Below are experts of layer 9 (counted from 0) of a mixture-of-experts language model. Rows are named router (the router's row for the expert) and show model dimensions 0-127. Each number is 128 + 32 x the weight over its row's rms, rounded and kept within 0 to 255. Numbers have three digits each.
After each expert's rows: a language model's description of what the expert responds to. This comes from a sample of Wikipedia text that the model never trained on.

# expert 62
router:167145085105121081170189137109135137164137102162118137151153077109064033090129193111096123158113143116195085105137112135123103164207087134168149142088104115153105076156134129183114127106096141116086176123155184097109127091060105144158110136156158126141132096146162082146093150132180110155149152125176079197105171100083161113141128053166098058137163147096083107051111080121124117107153
Nationality adjectives and list connectors in biographical descriptions, such as American, German, Italian, Russian before rapper, politician or footballer.

# expert 36
router:127178075097105117111134101147140153134158139147108122179097097076072109121137120078114169112132162147112117119159169085162090156168113181144196114075094077130075106166145070134178128107132204182119126138138174075126143113131069157116146111137108087199162072090130126195098145153150148158134121176154120109189114112106134145128187089142065135138120144083112123137161125100133112075166
Lone initial consonants or short onsets starting a split word, like f, d, b, sp, p, as in yellowfin, white-spotted, dynasty.

# expert 23
router:127175119075109114150180113084183170178107104188122144164134134098104039092186123091085164191114182151131117129176141152139132156151093127186153146091092097139131080172132085149167154100108165113121139133121144078116154120084067172188127134156122080183159115129141113130124120129140096172174124137138098169108132115083198100139100101180115100158122137119082091061070116066137162087211
Single digits inside decimals and figures in tables and statistics, such as 47.84 s or 2.2 percent, plus sentence-start pronouns It, She, They.

# expert 46
router:142146175113120088115090144127147112155136132197151135138131119095125097090161148108104184158115149186122099086185165136091102131167087132152155138071135081147088073122117118136118145136140234087109158174133143089106137125119096144135072106114107102200138112112112170118071163139124136184129110165160177127153152135100157128165153160124111098186183130113132117058109114128184118111129
Capital letter pieces P, V, K, Ch, Y, Z starting foreign proper names, like Vogler, Zhodino, Prague, Chak De.

# expert 35
router:133203156106113101166178154119140159118141089156174095166094121090107116148153151112126165136093143119150095111154157136176110181104123122198175182116095139124088111147160119158166157086124229097144180135159124096126148051130077122158099143144149094112133099081139131142095120099174099191161164144121118128127154091099151115125133124164173123157146160108094098068125106101143184103109
Common English first names in credits, rosters and tables, such as John, Robert, Bob, Jim, often followed by a surname piece.

# expert 34
router:132149141097103107175162132081150175177142075206128109129139088098088064094135107086110150184136141135129116110142145157182083139180122138143173111111120096173130073127138095149131158101116147094105165157135237099109138093079112124130124163154152105182135097155107089136057139123169126158154137135168086239110163064095174117169134097162102101140136160109113126072130070089144134097184
Words inside wiki section headings after ==, such as See also, History, Early life, Career, Cast, Production, Geography.

# expert 24
router:146147144120062091098193122076175145116145081157175122152175129068099117117180147111085161149127175137096138078173093085130128150127090143177169135119104111145114102155128097088118161091039203090153172123168158098092133131082092134125067154149119133157153164078154143177130188151123133150132145161115099136115150153078150109198118143143121127138149134154130111131132099108148107081117
Middle word pieces like ent, ict, ust, ess, ress right after a first fragment, as in fictitious, Recent, Augustus, Kessab.

# expert 17
router:163164100111102090134173080106135108171131046177125096134160076095099070058135113108058136152127170165129119111158191173120096213141133157154173130132105121166080117153121117168115150074140150087118131166136148090075139091132105176161141104117174101140165107127163080145100150144172117222145148147155119144110167082108121122146130109150129120209132162094091098090147073125143201118138
Separators and linking words in tables, infoboxes and credit lists, such as pipes, colons, semicolons, closing parentheses, "written by", "known as".

# expert 2
router:192166106111107089144188149112155156099134157133163092149111124111136111132145126108087145193127135140123079102104189139167093151148079173158139131088146181128118137134143128120141134147099215091138155146120136075099114090111133151131200069098153076217161121073143105125107142107131149137151120161142113095161148030110143090134124141144125162134167173118100107116117105132161137101169
Short word-piece syllables such as ol, ad, el, yl, Al, Col, Bel, Sal, mostly right after a word's first letters, as in S-ol-vent, Basut-ol-and, Al-chemist.

# expert 39
router:133135116109102114138112117113131132173176130193117102138146105083134115091155146040109131142127147140117125080158137161152126128213119143189114138121112122179122077166150086202139138098095177098082152151137137094131146092093065190138157108160157095181151099088140104157106194085135142164142122149157133141160144108090136160146124139156139123159147190109118125145108087108116192128130
Space tokens before numbers inside table rows and vote or finance figures, plus capital U starting UAE, U.S., URU, URS.

# expert 30
router:162171072114117107170166163118116154192173011173177092144150082075072117131141111109126154191132202147139125095108123138112097169149091132153143177121089107118080100132170107161127154099113141088130163098161192095092100070118115140119171159154158109143132104133155104137095138155123095170145133149178080227124171100115123119152129115190111085174145168080088126086120088117162176099170
Final vowel endings of Spanish, Portuguese and Italian place and club names, such as Valencia, Córdoba, Valadares, Criciúma, often in tables.

# expert 20
router:182145154135115087158111148071146154204171104178105054133178082103115109122131128157096157161084145176129119112132189149150108178141109137164156153109115164130094118103119123133179146134104160159142129101174186106114118096118126157100171126132171111203153121110112101094157171096153137134136145144154109166148148084069115076161157081112140064157119168127097143116116122124138173093130
Middle or final syllables of personal and place names such as am, ah, ham, ley, en, ach, as in Hersham, Zach, Rosenbaum, Kelley.

# expert 53
router:133152125110128081134199148053157142165121094146138064160139120122097091153167129075074176122098200152123100133145168151115108153176110145144127141112139070144102108140133101144155124103114126086119161131180156092137128124105086148143146077191174114163176107085104120180119115136110125148134111170162052218143154115093158098178155109165098119135119149121105127126096093104148115091189
Suffixes -ation, -um, -ology, -ity and topic nouns like education, health, research, food in expository text.

# expert 55
router:163190115092107087128180164083170193160153067154133134140169080059110065079145149062069157164075165146118114089103173171103100132143130135195145182104107120183092108158170090181110168148094160125138151168128143090117143067087110146157128136139156105177120107103174096188085113113167149174163138129157114145117115091105126128113135125171097153179174144118107084112133078151135168112116
Dashes, pipes, semicolons and the starting new lines in lists and infoboxes, such as - Canton:, - Arrondissement; also the after of, and &.

# expert 28
router:146127178163162098165163136130128164184150103160156113151159099119096081122104168109103156148092193194080128131175164142092083150200138126138157166099136085165102108156112135132127115086109155117135150128124184085121114092111097138157131167173163117120147117070101101146126138111179118159117143140197121142115153087097166085155151139144125164185132110124121122110109090094178105077132
Loose mix: word endings like ion, ation, apostrophes, slashes, and event nouns such as Cup, Championship, Battle, Festival; no clear common thread.

# expert 60
router:135210074076118122136160128058120167139152090162144123173135070105100089115143104117117140104137140121168100088166164103114108187171160118167152191087109112132107142170149039149107151143103186120102153170157176067108159095048121168129070137147147138167100096099123102136055144124109105180178138156151129154164135073106160106122137191140139156159160146126099108146086138088140127108100
Capitalized word starts in film award and accolade lists, such as Best, Recipient, Discovery, Audience, Nominated, plus scattered name fragments.

# expert 33
router:170187107126114122155167099097114145139128056188123097192134147041076111087149145117115146180105142142121095095174158155122096135167083147176160151114138134122093137156154143171156130108069127112085119119139133090120146120054096131170108129141152123162096099095167138136083186128116134213123107154155113193130159088057154086119141145140110099205172148103120096146093081118128199104125
Colons after infobox field names like Fate:, Duration:, Current team:, plus United, State, City, York in country and place names.

# expert 40
router:159138129134131099188145159126135146144131064202139153154156117100101065088135131058099169184110143114113138064128190145129091130174098150178157132109099147203098099118153140161131179074102160094098179142135157089128088096088111140165122145136106080122142102114170153167107108141152149169172138176153150193114115119102163071138127141151131125187168190101118121135119077107144154094144
Colons and semicolons in titles, labels and times (Revealed: The, Length: 4:28) and semicolon-separated lists.

# expert 51
router:171144134095083127139201108110142173128157085142129113121149122074122106119117163051082169161134147119162101091148163146139095128150127160162163128108117106154069112170148129133138155100093159076088189135125185102117124115097105162164161125155170087149117122105126128120121137122145142138142159151171111227164183105072185102175131111164086118145187130075105101092131081105172136113166
Concrete nouns for building parts and objects in architectural or technical descriptions, like window, board, floor, door, roof, engines.

# expert 43
router:149152100139103112159122126116139152136109041171167107153138126121084118111135152046081158132132137143110108122163119120177100129140105155160132150119127090186106123137181133178147131070077139086103171149159161105111104102113097155186114123173185061126094110122146116157100148146117175146146109144162084236119154131097170075187151117159136119135159136089099108104092063115176167075154
Nouns for organisations and places right after the, such as court, city, village, club, House, University, often followed by of.

# expert 19
router:141130108119100100101122143155172181112145121145140123173096116079119113121169123122097151151121156176126079086138103129185069172155094142199173124070085117141089125143171105172217128099096155128143177120133109090111134113119123181207185154134128121165176057135150101168128126144160158195134120168141152120116173099114113106132168083148133094152131141111072109052104094127174139090186
Subject pronouns and connectives opening a clause after a comma or period, mostly in biographies, such as he, she, who, and, it.

# expert 5
router:178167108121083061180151133090141156191145049136168060134173110117102114110139110120133172154138168161134082087160163134145103177140122142141185114117101128132096071133162087137152151093126155122164169141197185110110129075134123161121154144180137101115120118092155119118158117088133128131139148177137094204097177104077135097134130114154099090137123172112076132075087095098170165132142
Final word pieces of English surnames and names in lists, credits and tables, such as How-ell, Hay-nes, Tay-lor, McLaugh-lin.

# expert 18
router:150149096097087106124143129106140173170171080182121109136124101141091084068134141059091152160115170173113095087140164144122103190130152184197193163105086098153094091154185112180138156090094132105137174167136171104096134066127109192186109135119151074214133132131140107139135120103139143142180112171145132154117166075118136114137167124171156100194142147112074157090091122091184161108149
Commas and and separating names, places or items in a series, or following a place or person's name, as in Hamama, Zaki or Dungarpur, Rajasthan.

# expert 11
router:138167113100102052147151158093154152175149119173152107196127149114147090131128151090091153135138137124122082096120145126172113141188104137158157132090118138145125079152155134162144117123135141067122133149135200083100114112116103145123109117184145088133108148079150111142088132098139121105097107169163105190111225122072145084127095136149151117174124148056097110107093090088176122102140
Word pieces ending in -al, -ual, -ical, -ional and nouns like social, national, organ, often followed by -ity, -ism, -ist.

# expert 8
router:172150058082106113123137154128137157125174125188158130178129093101130100077129119105093132119106128149157099044142119134123139143155101134156118142097064126145130116129161048135140126147130177116124178153153159040116138109098130136152094136168131110165115183131138095122073191151166175163131115142104142156156128100123150115118151097174114115150136153132074105130096100127192160108155
Opening pieces of Latinate words such as ex, co, rel, ass, cons, det, often starting a field label after an infobox dash or heading, e.g. Ex-cavation, Rel-ations.

# expert 56
router:147177058134150123138158158107157132139174074124188135166086079079083087093125123104084204165075175155160092095150154142152080133176108150171167154116113113133063118148116150155127150099110167106112131160147169095088148102097114165168129139131142089151104084128136092170151164163153140131150135185163110137144145078125107111164109098146142144140184122137080136049124091120123149093142
Pipe cell separators in results and election tables, before party names or numbers, plus é inside French words like Série, Sébastien.

# expert 4
router:169149118094101097148141119078116128159124129174183132186137095091091052092132153093094146132129164163114102116126167140139132167172079173169117157097085163127113137138110125151140130086077146116117162134135122058115123066073088179132162113132121107213111112066119115143132126116133133161173133156169102156148155140062154137159111094179147130136144168096107141118081111119158137102132
Hyphens joining compounds and number ranges (two-month, 1975-1985, D-16A) and list-item dashes at line starts in infobox-style lists.

# expert 25
router:150130122130083098158186097081142170206161099188173092163114139115094091103105113099090136131063163165172103111163150153124129167143086142141167164119119137135096097154184120145155126134092168091121196202135175069127131083104068138158127116153141091158118137113157075154103130145166106195131158143171132212141159083121128094142161142143127152154144163106097115105126115072129141101162
Digits deep inside decimal coordinates and table numbers, such as 34.80722°N; also credit words like Directed, Produced, Written, and Tamil script bytes.

# expert 61
router:162150107107071134142156104080156157107162105176152115142123047103131101140140143096103177142082157156130128098145163148151108131190154161168142109078084123161094074131138059138155134126098154103168191127188152082115094062139064142137156107117129063171133078087149102122128127115146171191185111134140102129143131104102145094138134101177132151208130212118091105138092109086138167075158
Periods ending sentences or abbreviations, such as Dr., D. Eisenhower, p.m., c.; also decimal points, ")." and heading-closing === marks.

# expert 59
router:122164101098096064103128121055141193122120154153183094168121096079116088087152121152063147206094142139114100105176134162159103164142131168161149138103145128139118134171125129116083141128096183098109155169131134082153167134128109112131125148119092070167146067113171175115129164116067138122131130130134125102094176098096165148164118125140157084203185178112101092094111091081151177100144
Single consonant pieces inside or starting names, mainly capital G and b, g, z, ag, ug, as in Bilbao, warbler, Gupta.

# expert 10
router:166143106108130065172177137141134154160110092088147110174109113064128088136135133143051156107089172146137121113162175125164079190144122170131146169108081083113124099158152138149186142103153126081128148153147156073116124082119056135119164117152155084129151127085126124184092137117091128164127178140122143134144116128085144158133149117160093131167181160124082088079151128112135142131183
Inner word pieces like ip, ric in Pinnipeds and africanum, plus football, politician, and dashes or brackets in sports-player infobox lists.

# expert 1
router:126162118113102094132123156117135135147135091203188123153090107121120066126119144085089146114092149135144102089157148147155099142150130134192157220093101127137110120143142120172130146094053172093096151144179188085072141069088098160153098121188168058178155124114126073140112160174159121169124108161161130172118178085078150130148127126159149105144135140092108083124094121126125159088126
Blank space tokens in pipe-delimited tables of sports, election or census figures, just before a number; also odd words like police, accused, £.

# expert 27
router:128184098112108093161159120075145166166171110189126108134158123109102079067114151043106169124112131158153142102124148156123129116185069155163141138083114097154124108196109067175136146142064174100084162142168161073083098058117051178161108138164128106205150110088136122167122182134145142185163145138146143135109135117070131097135137095128096097181138169088098129122099077137146160097112
Bare space tokens just before numbers and years, after pipes, colons, commas or prepositions like in, the, Published in.

# expert 45
router:175168121134040101182147145112129180172170072165141118123171109113104108107136100100086133167118148138118145095126128141102092147096110148146166182079093129184101087121131095170156155105113140111110184131163183100070123076105148153150161139184165098135133134130171098133122159134108148153135127148171082213124185101092141110120144090192082119161145172086064103116095055131186112110151
Final words or pieces of named places, like Creek, River, Lake, Valley, Street, Building, and closing pieces of Bucharest or Karlskrona.

# expert 47
router:146155157110067124135145146059148195170140144135133155142154070085143112109156196098081158149105143162117116096151150154186091166144126133175169145062131165160128103204176080190126119113116181139129150178125127091096084103115093097164139132147117100194085053124126133153101165132076115180090125175111146107143153106127144125167141128139114111137150146084112044115126102098162138082149
Pipe followed by a line break ending Markdown table rows, plus word starts like leg-, there, Am-, Ag- in prose.

# expert 22
router:155135120096093094143113133073135166140188101230111127155151098109085112112127112112093172158112163185170086124140168170147060120185120133148147121103112108142093077191130112133176141120156202060155128165204157086115108139062085197157147128162182098215135097135140122157155145121141165123149154149113155154141171101117134082149153128122111112170145129105111079074127066120180148075101
Second digit of years after 1 (1978, 1791, 1857), especially birth dates, plus word pieces like x, ox, ck (México, pyrexia).

# expert 31
router:168162125134112105168138141087200148152144088176171103161138136135113086125140118106102165140096158154152077067142129134124104107193108146150174120086117138162107127182166097158116142131105198099114130124173201087113098120080115135199082116129120080202124057095143136139093127158108132179150140146151113198116133126096178084171149143178136135164153181083105112094115104124159163086159
First digits of quantities and years in running prose, often sports statistics, such as 33 innings, 22 volumes, 2021 season; also hundred.

# expert 12
router:147153123087089121126153157099122172124135081153152113141143098131104144107146158096107146106096161147120093119159167118166107112140111163159143166128141108183074128148163108120126131108093150129080162146132176110126141121128062136179091143196151108134141075093160120167121151139133162135126124158167083213115188115119176075178131107151117105134154133089108070078091100071156122107183
Abstract or media nouns after the, his, this, followed by of, such as title, name, role, song, story, version.

# expert 3
router:147133127131110067076130136131170169111137028155144116162153108100072090066157168089128116144085125170128064095154114137168111173202135144186136175120107146144120094141141140173136171131092141053117170149152173104128147107103096163162071111153143122138179072077137081181093128151149146159128162177135123150103160124100156124140124169149137173176145126073106147155097102109127138141174
Adjectives and demonstratives after the, of or in, like this, same, early, late, prior, local, often before year or time.

# expert 57
router:130202160164084101183162111152154129101151084127170078131163111125126087100171140104098168143119134160164063128116174137079113177162101143174151159129109132167095085137133126141141115131078194069184162112139153098121134107106127147114131115164130152100137125097149136154096196135122138133166170130175101214116121069112198153126141127127139118142180172102125147122107130089122183095168
Inner syllable pieces of foreign proper names after a capital initial, like amp in Rampla, th in Ayutthaya, azz in Milazzo.

# expert 54
router:136147096147134075109116147083176157135193097150144100133128063081113125079147133107114161151088153179140130122142160129177066130193099119156162167122118098133081122151159152152165135120147122101179192160142144074107109080133098110142121127106123106117145149097180104141116171149116149198164172147173079142155164099112131104178159140173142141175140153055070123151132086106134145114180
Pipe characters dividing cells in sports result, minor-planet and station tables, plus a few verbs like arrived, buried, consists.

# expert 16
router:130132133106101096167151178057139155135156089169153114140149136135134081129174185113051138199119139162129132133172125117151108163197145157174171169073117127162130083161135082170151184114110160104093154125125124096104115122097094125158155143146151080156108130094157123164130191128173152122097141125152110121095171081116121147148129105130127107155141190088091135074121092076157148101157
Pipe opening a new table row after a line break, mostly in results and standings tables, plus the piece an (Stephanie, orphanage) and month names.

# expert 41
router:188151132109073110097110134086159139169121094147157098117141087091189110112165130154088143175095148157140123116147103158097089152165138135164184155082087176087096087148153121186095120133085174083136161118106111100096059137130107163152192136163140130114085135116142153193129127178139154130122150132139154153120160112085128105150113103132142148179131145140087107126136077138163161107139
Capitalized A, An, The starting names or titles, and mid-name pieces like -ron-, -us-, -ren- in Cronje, Susan, Angus.

# expert 50
router:196158125083130040100152153141120152172127085128170130164119079091070103089103140128082168138083218142160130120186133115144076146138110123200136177140094099171126126169124106134103161112152195127153183143165189081088134090086102153129116109145157096159109141121162108129137210170092104152138142166157131167094155116098136095160142149154187089164147167122118110114117103062112172083177
Inner and final syllables of foreign names, especially Slavic ones, such as i, ov, ić, isl, kov, as in Branislav, Ivanovic, Petrovsk.

# expert 0
router:116192125070114093116117136099105176117161102163145111122138130103089073053149162107129141185125152123149127099189154154129094155174135176188146154114091122156115049182173111172131154098096147085158125150168167076112118115102074149136136127149172093156135115075107119158106163107136135150164114162138141167147162081134134088156149102177170112175127166089094071107112141087135158118142
Commas in tables and lists after a city, day number or score, as in Indianapolis, IN; October 15, 2001; 6–1, 6–1; also month names.

# expert 32
router:134130113114132114156186164108148163131107082162110077147143123111094130113133146085087140126109142124121092086172159135179119135126088189165153161114130106133059119163163103140152112079091157097111153155122206089105112130127094130183136145162158110168133094102136117146113166131122149165159110184180072217162170104105194088224134094164119137139118134116105103103090151111147160067174
Singular nouns after a determiner or possessive in sports and career prose, such as goal, contract, role, match, victory, defeat, career.

# expert 7
router:119146101063100129164128126108151139099147062182144085147159063073066068098125160118106139134125163171146117115111143168133098158176070172197168147112141122157106114190158124152172123115086177104138154126213131072102126120135112126157120110149139097166157086107117104158148145129106133152135129175149145187154172104109161130167126110137133120128140139081066143113118103110151149076162
Inner digits of years after 19 or 20, as in 2020, 1957, 1902; also adverb endings such as -ly, -ally, -ically.

# expert 26
router:155196105125116144157099098106150135127125101134183098160135118067125081124136148065117106151134140171056135076167116154174106115161121124161135131102072143111133135149139126174083149111112192061101188133143119062095153092143127115160128105166185078131144149079150084132069169137131120195125128205165153137111158101114092127113126083144144166172154164077146097104079079080153125097125
Mixed leftovers, mainly non-Latin byte pieces (Chinese, Cyrillic), dollar signs, and word openings such as ent, Ber, Ser, in tables and lists.

# expert 42
router:170152098054114136138151126103141203154182112131154101136117102095129107119157133113111176145097169150123099116187163156180091152181121157224142142126122115161124122147159075148155155105125131087090161142168137091118140124095092184167141139134140113170121095114130119176178106136153162161215120170133135138110179104064117112151141139160119107193124128123069126069144109085189141087134
Conjunctions joining words or phrases, mostly and, plus or, nor, &, and/or, and the split-off O of Oman or Ostend.

# expert 38
router:132179141093104094140162129100156169153151073127182096178150130096098083075142154131069178136098134143164081099165140164132114160172078156185168197112097106140115132123150136166119146110093163090089180130161210088111120099096106136153110145156151098204118117138135106169131148183102121133155142165199100163078165124098212081135144114154134116136178152092097067102122086118156157089153
Single digits in the middle or end of multi-digit numbers in tables, infoboxes and vote counts, e.g. 2,743 or 3,100 mm, plus million.

# expert 21
router:174168145095124093125115120092140182162152138134111131180128104114110058101135120112114170141082204146107084101158214164136117105161138158145179130124095152156092101165153098135125146145100198117132161155139141084099151117107097185137085162140129104168124109053180104164137117131128137175130150137150090177124138108076177103143129136158138137211147152090099089064120126095152161104157
Sentence-final periods and quotes before a blank line, closing heading equals signs, opening parentheses, and slashes in URLs or route names.

# expert 15
router:137148079115102091143148141092169172147159058194170121114131083090088094117140169101119154137072173134133103074131138149113089137158103148206152205082081117195093138169167126162154123100096165104107148146117144097085129073078098136172120133154150113160158102144177088132102136146142137201191146169153140207089161097098144073129160089124136150180120156108129111117097146075102139103126
Dashes, plus and minus signs in date ranges, scores and table cells, like 1872 – 1875, ±, and lone digits after pipes.

# expert 49
router:136222072118089093071116102102133134108159063146166083136102093094061096122153089119164167162088155128119118132170123158124111153194140121167150168106094075175148126155160125156132149100115148064160165129156150085121127092104130128149109090151159139133137085121111124119082133168156128177161151125144144123147131076126132139114155131170148134189122153068091107141077113078153168113165
Connecting and first words inside multiword proper names, such as of in Mary of Hungary, New York, de, Southern, Mac.

# expert 14
router:141145101130083115165151153066142160121172036132153111139152091118110124126189158131122144138118140150160085107121170136134107137194092172178179148107120147183099101161162134193137138077085209091142157131133156104121160090123084154156067127180144110120124096120126160128088168115164084158149122158146110212167126087101129083134130112177104122169150180031110120122092059132129113119117
Capitalized words inside place, team or organization names, like York in New York, Grand Forks, Red, Black, California, Soviet Union.

# expert 9
router:113125073089104127132094160095157132188169091145161157155133125143130107059118072089107164152118155149147134088142143152122152154129094136146148154086122151184155126177141121179141153125062210048136146139132132090104129109134100089164145146136096101159097113104139134111055187149135108135120124125125172137156182127106127112155126091170160093156127162113102098125124107143159173086116
First words or pieces of compound place and team names, like South, North, San, West, La, Los, often in tables.

# expert 52
router:143150095106098101194155122088179221156213077189145137155140118106104096096164106115122138159093175154121123100131171143150124160164108125162162123057134142169122114153151122177137145102117162136122162161192170075141149073140087155167100099128104081146160111104153121139121189150105138168163131174198146140161176102076117107151168100134158132160158148079094092061122097079147171129140
Pipes between column cells, especially in table header rows after Title (Title | Role, Year | Title), and Japanese character bytes.

# expert 63
router:158156101106116123161157135063174197166143077139145096151151103142130070132165110135087191154095150142153113122141155163162101136125111166158155131078062102169070111129121115125163147105139140114129131164162193105113182094113109165131146122145155114123165141135142110161118142159142097150144155136167081198146152111096160122162169105130113124131130138103127088112081122063127153108139
Verb suffixes and verb forms, chiefly -ing, -ed, -ating, completing words like stopping, tracking, traveling, changed, plus produce and along.

# expert 37
router:157134081124108143105098130096176146179175146179157088118127130135109102095191123055076140155105104162156147127134157163147115161193096152184178120097123076137133094169180125153142125105131203119088158147143152063083113148108082128169147101159113136232105129121170083188117142151157173141168072154149092146160190127101117106144117094122129071159125169121122139112159088151187118112151
Short opening fragments of words split into pieces, such as r in risks, p in penned, res, pr, Ep; also N and R in coordinates and tables.

# expert 48
router:161150121100101086142119147094172177162148103180151098145176085101103087115137115096114178148137177146120126088155142137114089156168118143175152131091145134156048117200152107167145126128119202098160175151146144064127099059089072135151156102146124117171138121100165138150083153125137137159131118125134130155108143097101165065139147124126111115183122142089089076103130080071132153109170
First digits of day numbers and years in dates, such as born July 20, May 2013, 13 January 2015, often after month names.

# expert 29
router:154146106108098093164127122081138167138136070123164090134173092131126119140183105109109152132102168171108087095152123158157107135160121131183193151083100140165116084124125099138124129099067167096130184135185161096128193099100133094113149145149172141118128132071137082142124122080147129188145123130178127108119162071115146088160166140158133152140122159112086133108113124099123132141117
Opening pieces of capitalized words in song, album and episode titles and names, such as F-ear, Har, Great, Wood, Love.

# expert 13
router:151185128101094092175146157124167135182175117175145089131150098119080117092127152082102149192102191151145130100111130126120113148172151150139139104110098119180119074151134134164119153128095200099123189124175170076101151067136077142156125086127168067191102080110153116134119128115105148154149125161148089194093188107084169085141139145156125149173175180108098095108109105110189163108149
Digits and Roman-numeral letter pieces inside model names, route numbers, ISBNs and chemical formulas, such as Route D6, C3, I4, ZAZ-966.

# expert 44
router:172152096090138111158173107096155128150152072145122094196123086142102104083146079105104135133077143148180103118114198128149123175131115179152148162109080176143137111170138124148134171105111145059153144152168182082097089069125124131135099106168163091134143125104187098127127150149125097130115186144138103177121163158057149138171144107131095163142142127092098111120088140115146127065159
Verb endings ed, ated, led, red, ized and similar pieces completing past tenses or participles, as in cancelled, treated, encouraged, leveled.

# expert 6
router:169168112126105078158164154141165165136169117128163143139169117123130142104126144111058152178114179160173127110162143121130101138125110096156148133141120125130119109154131160146104164124159225117143120187149101073090132106096110121145115173168141114172135124115143092132157128129143093157134162145121145164107156094112118090127112115143145129209182123123111101087109045133176203089144
Word pieces inside Slavic, German, Nordic or Turkish names, often accented letters such as ü, ö, ł, ě, or z in Tomasz.

# expert 58
router:146127083135094121096101132054150150167166145161136092147163121113111097094132158097089142176120117187134097100186138127135078125186097180127165145087070147159139101169133162121179173146088172139056158130164167081120171095103106159168157103111149132165141128118140143106112195182144199195129162165158150131162108144095117104102146115118102083184092153097112117111118072110166163089129
Capital letter pieces B, D, H, L, S beginning proper names in lists and tables, like Hewitt, Dey, Lothian, Dumézil.